Weights of a small mixture-of-experts language model, trained from scratch on English Wikipedia: 8 picks a token, a variant of Adam for the experts.
Below are experts of layer 9 (counted from 0) of a mixture-of-experts language model. Rows are named router (the router's row for the expert) and show model dimensions 0-223. Each number is 500 + 25 x the weight over its row's rms, rounded and kept within 0 to 999. Numbers have three digits each.
After each expert's rows: a language model's description of what the expert responds to; "gets" lists some tokens that make up at least twice as much of what it gets as of all text. This comes from a sample of Wikipedia text that the model never trained on. Tokens count by the router's weight.

# expert 7
router:509509452512508490480514481451486508490537561494509500515474502474496495546550469516509525489507539494527483507472494475470467469522493465445499523507451505512508514507521548512524456500468524485478518529502496515553509486477504496542483486529526466509519439508528518498495502511490508499471527491530503528504525457494443535502474512513478465499525499500476542534502527475525471516509528521481505484444448549484524503494514530519533511487520462502510518523480457455522511494470507461517520512465492499514494511513531499458517503493474490470457536550497495481500547491464452490526501480498482456479501520475491505489481501519510495532522485529484507526456450504489534520455
It responds to: Determiners and topic nouns. Determiners the, a, that, this and prose nouns like game, security, policy, irrigation, often in sports or policy narrative.
gets: " the", " that", " The", " a", " which", "ing"

# expert 26
router:446503459475498517528531487520470520474514491473491445497509501480520492490489485527507530500531508536486484494490521479478443572556500456520513522476493488429529534491498493489539509513499540472510500524530508483476519508495483527493503478517484493545510482475489496465474466510471451538504502532475510473528516492489494488504478539493491504477521545477469491477518486529532492488513491507550481495483499523455528494525515474537489502475483465479493528519536482545503497514516473427517486482474489553451466485496494482457526459486491466513495514498510533508524461497528494537479534521495515470508505536496452490512461477482520507508537481503515501472465506466490503513449
It responds to: Clause-linking conjunctions. Coordinating words and auxiliaries joining verbs or clauses in prose, such as "developed and completed", "but", "would", "was", commas.
gets: " and", ",", " was", " is", " or", " be"

# expert 46
router:539516513463505492473476464482488480461479540484511479463486451490538504517521534505482506514537459500526469509504503510518533503468505516518516510536474509488535539532495455495469500547541464493470506550502514507529471500478529521488497491517502506503523518503504518520501489521501500492469530535498514511469483494471554533519518532509510475485546504483520507436489509486454515502457474519499510453519531511561488487479495544505517499477459508498543515527493483507544508513521487514556481507536513474468484486523455499506485450519516504501535518479444478521499527533515516524514530493511475497559501494536557523499503528510482508431515477486488519509520542518498534524513
It responds to: Name syllables, of in counts. Vowel-initial syllables inside personal names after D or A, e.g. Dahigauri, Daisy, plus of in census counts and election tables.
gets: " of", " |\n", "ah", "and", "h", "ad"

# expert 29
router:503531507541511507515524513502482468510459555524537492525488504529482557527524442482466503473537484506468492487445495516514509521508479528534488493520460512505553512500482496461449515491477518494512523490514495491503490452505477500473487463526549514473508492537508529519475525477548466510494506504487479512497511457512454492497551487468501515460508496531470488477446493494519478499540528458492478465495477490522472507484452490480452498478498491475515492540476526498505517512496536499510502509493490498509514470477518525487495499528506494526515459526537480543488534522504539501452513494521556435473454469473518547496495511479487494517504460483488532548488491513535510481524
It responds to: Quote marks and initials. Opening quotation marks before titles or phrases, and lowercase or capital first letters of words in tables and designations.
gets: " \"", "\"", " p", " f", "F", " t"

# expert 61
router:482512492558491474522537485518474474484501536539498516443491475507527514490509526531512466485522484480502502518466509495505492504512491497482534491516510494527522490475519514512488521448467503463524525529466485533503498483508523511524486540475539486529526449545492532476452509479535488494505530505466509478523479509463505519515505534470539470499532544524476526505509498498459484456550497507499516500488486510519549546463448521495509470519486488482491515486497512471515517530487531505523470517484499513489499488487505500496442497512496471486539511437467441493454536525508542501458512507528484468529466501554529526484538461493507471511527522522511487533500526528544527475527
It responds to: Money and quantity numbers. Currency signs $, £, € and the digits after them, plus million, percentages, area figures like 0.61 ha and words like increase.
gets: "0", " $", "%", "2", "1", "8"

# expert 44
router:514513456493504501525537471532523508529498518512481508480528484461476487464486494525503498501463451482538473533470470524464479476473509478551460489517463499516480498457492522492520502510494505508479490481523470465502470485508477542515503507483507447487482543472498516507464462433455487498513459515486525495495531468508489493503498531470508496468479499464467521538480492455478493468508520528564536507527502508481498556503523461550500481501542472464488495484505478485469477494529485480510479514492516522531532449524489481519542503466492468506493479468478481496519487471494471521501516526511522529468552496499510504477489449539508506506506497458510492493536517455517459557496
It responds to: List separators. Commas, "and", "&", "or" separating items in lists, bibliographies and taxon names, e.g. "Simon, Hermann", "pens, pencils".
gets: " and", " |", ",", ";", "'s", " or"

# expert 60
router:435528529469472469519471496491502494463538452531495504466498486473501493512517485440538500515470490442503495507506477496478507545530477552523482481486507504515527497483509529478501503473509529522468573505518471510500510511429529511514517493467536502501468434480468457493477511493466549539463526506495482490487509499534516461526490468529505493514508479506465483521511497509486492455518483540453531517531522522500514471493475507540499503527537477495513468474504527502508470492497503518527547528526514487497520511488510507501511491485488476473446487515518539484464500520486487483505538474549463513521487535533509484478451525471497505478521507491483539484473471498471505472490
It responds to: Transitive verbs and prepositions. Main verbs and verb endings taking an object, plus following prepositions, such as prevents, saves, forces, with, against.
gets: " of", " with", " to", " on", " for", " from"

# expert 34
router:475491529498474470454466522538488487458540457505472505482510497529471466479528524489490461473482510479477542521480535542545523558509473521523497502531534531514522481501518494492560474510464486489478566499455464509505501502433512512502506476502514498465508493524472513456496503464471445503535498516497454523514504480504527453539494476499518483490523502504491509473507470474464520485499537516498496538526521507508508472490493538514499519478490497507495489475515495493491488478471530551517504518495470448518496501490482497527445497475511496437489488550470456509500500494489502529505518507537490482512521523464507491493488548464497507462463498545513514455499495478506523474536
It responds to: Locative prepositions. Prepositions starting a phrase before the or a, chiefly in, plus on, of, by, at, during, e.g. situated in the.
gets: " in", " on", " of", " In", "In", " at"

# expert 33
router:490534517549490458500507512513509497521523516533541486482503491476492534515557507550474513539472497481494523462491504494562503473525501504517516496494495535488454477485458563475506494512471511550503504509546520519505507489495526492487475541462519513541500550465535521519468549495518480499510484499464506503507497482488455507525522509504500534533510514501486519477522462485513465481499477524491511527469518544450494550506543488513507516475490513528523481509485505520494528516523529500486481507505525496452486560510494503514529486517534466498493460484544537514458564534495472527488520499481545527525478522492518510471485489469546548518521512486475537519534480497495519513530
It responds to: Acronyms and code letters. Capital letters inside acronyms, codes and country abbreviations, often after an opening parenthesis, as in (NBL), HPIV1, CRO, JPL.
gets: " (", " with", "L", "D", "P", "N"

# expert 49
router:524508506492530494522479457494502508485518467502539488543448575494552506494518463474482496468493484538475483476515506511469536478520501500485465540508478488483499490530495491463523530503529511497511452479529497449482498512531495489488449526474516506510516518514470469504518504480494484495487505520524469521529532512487478486463445516517509505467480486476532514494479521503529487493502503485471517486488481478472444486453529501500516524498506518497505535491501568504503455460538523525477500509528486449520531531476519468484491498494477476499481530523518536497508457499463513534502515466523561536470481491477478496490519515537484527509482567496467539509516481475459522540539
It responds to: Sports competition words. Sport and competition words like football, Championships, Olympic, Men's, nationality adjectives, and table bars in sports results and athlete lists.
gets: " |", " of", "ic", "|", ":", " in"

# expert 2
router:494461472480501445506511488477488504452504496468481506488504530514546477518496490528515473546492489514497506471496480506449462458542488489536508523516507500503475514537497474514534482492502505463499465508516499454466499466496500496480517497475507509463478426501514508502515473529445492471489499490450461467522535508475479510485506508484496499497468529456481488458512563483496470499506486518532472518458470496482526523505504507555502526488485433448482523556465489477520480518499528480530485463520478503496473479519521541493505516498497488513474523532466505547545519470496483541497493493503525452469486507467488493478507496516463472505528479480494488540476472452499468527492
It responds to: Articles and conjunctions. Articles and determiners in running prose, often after a verb or preposition, such as began a, into the, and, this.
gets: " the", " a", " and", " The", " an", "The"

# expert 55
router:484506502516490496513460491444483470514469552462528528463478488472514470498508463485525515489451483477465471498515548479485536441498532535488504485487487452521552496486487485485527509511467533504497533489552530505493506516494541523483544492459473469505466498519523515483504518463541517473481518517484508507493499486492493518489482446490522489524502507517539532497500534504489489522471491467505520485489529530482480455481469487506508459479546518503526515523497463532521546467503484507476528548510538485498514470513498524481487435485499492498470445470511508493513446526496486520537530463479475497521483496491457499480503504520553517533500469489501463504501474550491507474530
It responds to: Word-ending suffixes. Final word pieces and suffixes such as ations, ings, ers, ics, ments, e, completing nouns within titles and ordinary prose.
gets: "e", "ers", "ing", "le", "es", "s"

# expert 8
router:504448465520497498532543536518482523537534508495501535483453514497508482468473497484519498505519507523461550470512478529513529557516537493467536548508456522511487533521505504525545507531515483511536463561522515482470497512526487487468521470465469534479524476473481526502531446501476488509509470496518524474534463522502509479507491467477500528502517492524508503453509501492494495488493514512501498504531513475497532531537492488521486508440523513510502515493497508554506535501525495532533507488510501515439476492519505475473543523503474492517525478513514509522563508467478563500537505455478490477504562523509519494466488525514506532514507511506539498524504470488469514464502
It responds to: Infobox list dashes. Line-initial dashes and headings in infobox or succession-box lists, e.g. "- Style:", "- Founded:", "==", plus "Board of" in biographies.
gets: "-", " the", " of", "==", "|", " and"

# expert 18
router:472495450518483483458487536505508488456508429532545476487484477494464485528514517491516479493465550513465491532511497517520465540549479534552520456502518543503463520471511502499514514490543488482486523479501493476491521507437534557526533520501483519509483435531475484498502464498472520508482526514505480478531519525521503469552503490535549521484503506531512499528498503502496507461467507517471515492526532557485534505493452471535499471493528504510491469473530500508496501496491493487532477493511466492479479477516455479506486492462531480453505495531528478479509525503478475478498519513524454516503501532480503498471480520484497469541510505485468507501485500468528491488446
It responds to: Function words in narrative. Prepositions, modals and auxiliaries continuing a clause in prose, such as prevented from, would replace, had been, remarked to.
gets: " to", " in", " by", " In", "In", " from"

# expert 37
router:446529539461466518493481499522474459491449536528494493500460501478544518478463532513512461456527505502496506484493503532484527465522480486501502530518503471510461519500524493471464545514490486466502444516502519483496499516469498518514501479543532516541529483485529473500527479498501522561508461501491462485530502488499514474437484441458477471482520484506479527533517466555467528513502523503511527507471540507465481478513426483490534515521488504492531499481482492507523503543497505513460473518458491480505552545467525515486478530507492505477487509517489517490452538505506492518482500523466461462523483512513480513500497502473519525497468513478527506508493514535513479478522
It responds to: Mid-sentence content words. Mixed nouns and verbs like moved, located, director, unit, son, plus word-middle pieces and digits; no single clear theme.
gets: "1", " he", "0", "ar", " He", "2"

# expert 45
router:554463464484485511507477531554501494533515501509507504487507485510497504496498478542523488537476487471495493495479535508552485466447496507461477500509480513484499523479490479459545507491501549510467457546462505520495440504513491539463450478501504476503532553490470475493499468477447516514523520507503473504493529448540498532521528478500515532530490503499469473486498469461524544530525486482531522515481487514465511512507539526548533505514496483498493524472526476505503490486527528509484499462492493527507522507513529490514508524485486520508456511509531478496512473495534452493487483467488510544469553442486483527522500492518520534486540479491538490476502499443491463528496
It responds to: List and cell delimiters. Commas, pipes and semicolons separating items in name lists, place lists and table rows, as in "Kelly, Peter" or "NEAT |".
gets: " |", ",", ";", " was", "),", " ("

# expert 43
router:463495490456471506489507519492468518478458492453492488516489495489497490518464526463538521525507492492493486538471501540541532448493477515518517528530482507534515514500485494519496500555514513510527516521474443525561466520529531525491477465517471460513508480523482526491471474546505522484551528486520501531473498488540494518482495487452451455532526505490469495505515534477470471484502544534487488509556486494480495485493509482521504537477505476497494512468496490515480531500518501514472519539521532518534501506510504538486546476466491501499498518499519498499458530519548449514505514513538477540485480479536498553553505492477515531489534516501500451510458476529495496533478
It responds to: Narrative verbs and openers. Predicate verbs and sentence openers like located, died, appeared, According, based, replaced, plus recent years like 202, in film and bio text.
gets: "202", " of", "198", " is", "ed", " The"

# expert 31
router:532491527544477483499549487512473508516524481559467517502490521523507448513487528493478521496505509500496531511484504520488516520515556507512482505487495531536519496507520545492499510536535477505535478517479542489467538487543504472488503523502546515495503511506465509497489540464539483490536504518527525467534510548502556467475481546504533507473499502490499502495508492471491529530485516493495472497465505474520545512532447507498517460534498513497503478515519540530516550495450506492457450524524505473475478511498527494494460506474523491494518494541454463482497512505501545500486547507526526436530506528521510460504474472545501509490482525468487521517533491495522531454539
It responds to: Wiki structure markup. Markup and list punctuation such as ==, |, leading -, and Source or Total labels opening headings, table rows and bullet lines.
gets: "-", "|", "==", " U", " |\n", "."

# expert 21
router:527463542521505501500470517496519464497472519541497498502489489525507519475477493538473509484519498554529501512568482538502512469509474470526534491540519492501543501463492519485509507540467501475483491556500516479499461453464510533481513559520467506484516465474526474537477555567463474490526520514500473533489434497491509520520503472458533495496514498482512505471466549482466520519486506535478447500510475452516482477512514493531510487513466504523492468480485524456490492511485520474515493489537519502512468475477477535483496532499518493515510517472525508496493528523449448486496479516490515524488495451484492513519505510461519467501501506472465496521460498504506464477499
It responds to: Table and timing separators. Colons in track lengths (3:14), pipes and cells in sports or stats tables, ordinal endings like 12th, and headers like ISBN.
gets: " |", ":", " |\n", "th", ".", ";"

# expert 38
router:511464484525489501521523531511498447507501522514503506491481490505466484491535487515484516518479523504504470487481486524519507452528485474533565472504540518495505511513471504508516487465517481505510516444494506515499533485507486470449548508494479482504521485545518527504467470457462484482476496487460539489482492540495498487506531503523504494494543511481465477504479488486440461457483500514512498535551496459530486470477530539530504507508462477497487495541479488536481475455494481517497481514516478462461480450510471448539547488569529481518514493469478500517462525505482508535495532564507520518498483547502505514500481471496497494509528504489512483538521565502493510498471
It responds to: Table cells, as of. Table pipes and cells in squad or election tables, plus "of" in "as of [date]", and words like with, despite, without.
gets: " the", " |", " ", " with", "–", " |\n"

# expert 25
router:547523443504513515513503459523476482502506521497480492510507502519488544513510504503488486515461498475466455478487502523500513489506520478484487519499480505467476512541502477515507525492530493488499539527472447545516539507496506507484521487509530521524525556497524509499475492523560495463516521507504528536500503492496484506545514492529511481492492514564524502485541539536524501503548467517497560473501455531510524489513521480495484501543521480490485489476509519484513523525489474467469491513451511464508524530493472491476505494461487482468519546539462460492451504487547480483454513503474491439470485509486466523511451499474480487535510552514504521490538552538501470535517
It responds to: Stats table numbers. Single digits, spaces and labels like Born inside sports results, league tables, scorelines and infobox fields, e.g. 5', 0, Born:.
gets: " ", "4", "2", "6", "5", "1"

# expert 5
router:494530524496491470465514502515479517506544537477531455518479569496500521478473479474504518541460537487485506478479502515489496500512531521458496506458511483466457528519473496469518484501518509475555460503485500466538535480558503515486468515524518534459513488483482481456492514515498471495521499495520478466481490527530503505464506493526452493459451477512498547522504500516541452467471488511489453519525532480500494478520524463526505472490515499520493495490470517532520476492506522505553487486469549474497511502496546501519511500495492497525497492482520543511548475516532507502476482516518493509526503529519530478492506543457472491558497439518505520513534495473454499490460
It responds to: Past-tense narrative glue. Auxiliaries and time prepositions in narrative prose, such as was, were, being, during, after, plus sentence-final periods before The or He.
gets: ".", " was", " for", " were", " first", " during"

# expert 48
router:521507462509530514485496526506514451520502516538506475549513496517470466505484501509470479495465470521533463522526531490519529512517519467508545461504515537520537482492503479480478525469452508477474556447494494460457492460512490497456507507469496482528494492513548529507536496515515465505512506557468519499545465516492475463491491530540491482536549504527539552514481486513485476507521444453513508514413516506473481528501469496474497518506497493510480522471498469508525495510524480488503519487528502469502499496523465494475516516495500483537514488489484518539536506513473544498471506516511488490536522493507484462546440514535499497502477532498494512525501544492511479509489
It responds to: Short word-start fragments. Short opening pieces of split words, such as ro, w, f, tra, co in round-robin or tat-tooed, plus table row ends.
gets: " |\n", "\n", " f", " w", " ro", " +"

# expert 32
router:513514518489510523459495513474500489510522477514491503498501507492551549521480459495485476478461470502537497479484541519494513457509479466461477469496492531488478491453479475512543535499533537529500463465527505464515506511527496492480526506493506498488509461538483500493536462468489537476494482468448524493483471535486516455474523510504527560537506470491486529533468529513522461514506488537559486496492504479484495518506533491519517503511481493522465531493482525499538475520503474502471518466468478499487501492554498540499467532525481477481499500513534560523549535463517532521498493499495486522499522543536533506496500508547487467510515484472456434516507530462471499498507
It responds to: Biographical career words. Words in biographies about appointments and roles after he or was, such as his, appointed, elected, served, as a professor.
gets: " the", " was", " a", " his", "'s", " as"

# expert 63
router:475509482475500509509465541487480493509443530493481472540491529485525515508520521502526501482499490473502448529529467558478428471513529503564521510491531490469486515524489485504495473513533501477543534477499509529536486499469458520488470496462482520522479513480517516499461540544505488512484510528542534495496503526519500503494495444490454486517489482539508525489506530535555503506510537511486494468499488460487448481526534453493539534500494501475491459479498478463521467510492505478504476510503506528493516521458497481527481538510525478507521537467519527456493527480491476489471507457517526493498515487486496489511484469505499493503482469477481502472458548540446505461482
It responds to: Closing marks and digits. Closing quotes, brackets and parentheses, single digits in tables and years, and word-final pieces like the m of Enthusiasm.
gets: "\"", ")", "3", "5", "2", "am"

# expert 42
router:507480503454491516535519483506476508518486487537489508521492527489539533504443497532530563462468504547547532531482513476534517462487455488508511517488510520530510549522511522456504526521529522496495514529512500504461451485518507499486519478523543475532522464517517535518491500504525515490528491482505513497521504524514499496527471518563520491493523538469451484476485512512484512541560529474492478472470469539466508500514472490524465480481494482487533484474497518535525478539534497484528513492491476524458513552517515482520521509473474448507493481526510498478528478495532492493505478509489456519444523544521516507523477502510489470491541528484452509469484508494470538488502
It responds to: Career verbs, election party cells. Pipes after the party name in election tables, plus career words like joined, announced, appointed, Award, contract.
gets: " |", " as", " was", " by", " for", " him"

# expert 17
router:530497514535546502530507471480553490509464489491499505526509478506491508479519487517493527515519487455472540531489453473499469517556498475510497505550523508525489478528538531521495478490458458504537480515480509475508471516538468506509459485512535505527547536514463514499496505460474488524532543493545480477498503504505544457462534518471498527546484509502499504493530462495497509497557546502489495520526457517484527488515476465467486542522507486495451557524526537492494480532436469480471493506524501477505505499489532463502492520501529458503543542489518502498481503482474513506507523492535519495513508473467527491487499470481480504499477514457482541482465483526525520503468
It responds to: Year ranges and numerals. Dashes and spaces between numbers, especially year ranges like 1979–80 and 1876–1890, plus dates, degrees and table figures.
gets: " ", "–", "-", ".", "/", "m"

# expert 6
router:526498535460552518507493453487512514474542455544480496517473451538494476519496480519510516504468471553502502468534547543478551495505476514492505510489503521496506491479495509479503523498532476507458471477479520485485493523521513464532474498523512520485538496521476481470512486527469507514486475512471505493529501508510544488470511476513503524501484487483511548524510491513548522470550470520487468529470484513488472518492485515515485520541447487518492507550525512473483466510474455534502544446529505466504501516492550510544480493468497483474520471537529506480504518487504506479532495527511477523518446495450525460486516474531520523459517552502477542491479516506508524519534
It responds to: Sports career prepositions. Prepositions like at, for, to in athlete biographies ("caps for Wales", "play soccer at"), plus country codes in player tables.
gets: " at", " to", " in", " for", " with", ":"

# expert 15
router:526457484486521499473518514467510516494529454513448460543490507549490516480540478524530532503487508486489518490515463488543520491462458487461498476527501516481538446509498530518537497512477551504492483504475508449520471465532507527501497492518496515536520499559490551465482510509470505499512494507509478502534492515471514507537513503534539530439503501489483469466494500482527522478501503486465481510491501497473484498491551483520520539479461524516502482474500501484480485519481509513477492511439476442521492449525527469505465502492502502460503528545492465471511522526477488487491513494475453498474488552465491489482508525515476494457473472514467533478468500461485541507508
It responds to: Dates and time prepositions. Month names and the on, in and commas of dates, as in "on 21 August", "January 10, 1960", also election-year commas.
gets: ",", " in", " on", " by", " April", " May"

# expert 47
router:420467479470499493500480473518518518514509540494467458486566466511527504489492524542498499527498534476463507506485526443490473537506501477523484463498476473473532480509494526488551485459518549491496520474485522513475489515454476542463485488507522526489481514492509506494483487492440464532520522511479480472530524529519479480539518520477460556492490505502461467481507482526501512495481511481477517532491521485496534504524533504562475492503495544474469493475482508524474501516519482495471476461514475516500468495514518484520488491493501507525493527492514523485535482543511472507461514504452481454512468498501508504506475456510549512513535478485512454486478495442495488545487
It responds to: Clause-ending punctuation. Commas, periods, dashes and quote-punctuation ending clauses, plus linking words such as but, although, while and which.
gets: ",", ".", ".\n\n", "),", " and", " ("

# expert 3
router:474516491544475486484495476454487506492460502511514517442474493473512482468492505527496483490497499478515530508493488475472497535468483507550479483530465474470466500493507509510503506517461548479455489502493490518520489490464478500497535521497525530474469476473514529489462557520481488469553512488525480511518501468467449512496514512486541488483522492529466501510499520490492497467463529500470501488551460487519511498461505534544507464512490512481491504525495515475509473536464484483495500462510499541491462503487484530510475472496543491541505533520422484458496545500482463492481475503512511470532470475498529512511518480479509540533540494545510472469486510533550444462513
It responds to: Quantities and comparisons. Numbers and comparison words in statements about amounts, such as the digits after "more than" or "over" (1,000), more, largest, increased.
gets: ",", " a", " the", ".", " more", "000"

# expert 56
router:453495507479525478492506501541502523534560556495497480483503511477502482471515512456493458490457513450460517491468507488520473516519495464503474499524480484428457474502497498496518486488508510474522524479507492541461505528540497530503518488502513524488476531427509526503523562538494444535521513463512477489433512529503482470519512544479491536511491494504501503511541533493517502455495493493500541526496492511469479545515487487526535481540507511519518504523453527488477533537533484496516518490498465470496499510478513478521498451493504471486520531524505522478527516532465465523508502498510501520536482523514491517505471523474538475501528487525507535520494519484533534530534
It responds to: Sentence-ending periods. Sentence-final periods and paragraph breaks ending prose statements, plus contrastive words like but, however, though, and heading openers "==".
gets: ".", ".\n\n", " (", " but", " with", "=="

# expert 62
router:568490477487525528531499503573516550536494505474479560484519524467550530519508520440520523481506511483485476474507517537533494522481515529471505504538473479498444554527474490501493529499460530494483466497497463500517524482485555504478522501552494466544498484513490490510520491492532543476523438492519486479496485513475493479536467460491536504490542469488487462537520523532486474502507504505458511484497524460511517480520533460479519557505509505491463495464474486499485502519496545471524536534484469528487531491487509501519543517480487485469495505518541501496498516504506489487494511515514498486507482471490481504501483515447482510509481526514518452494490541500488484497491
It responds to: Infobox field labels. Infobox field names and line breaks in key-value lists, such as Coat of arms, Born, Died, Head coach, Genus.
gets: "\n", "-", "\n\n", ")\n", "3", " by"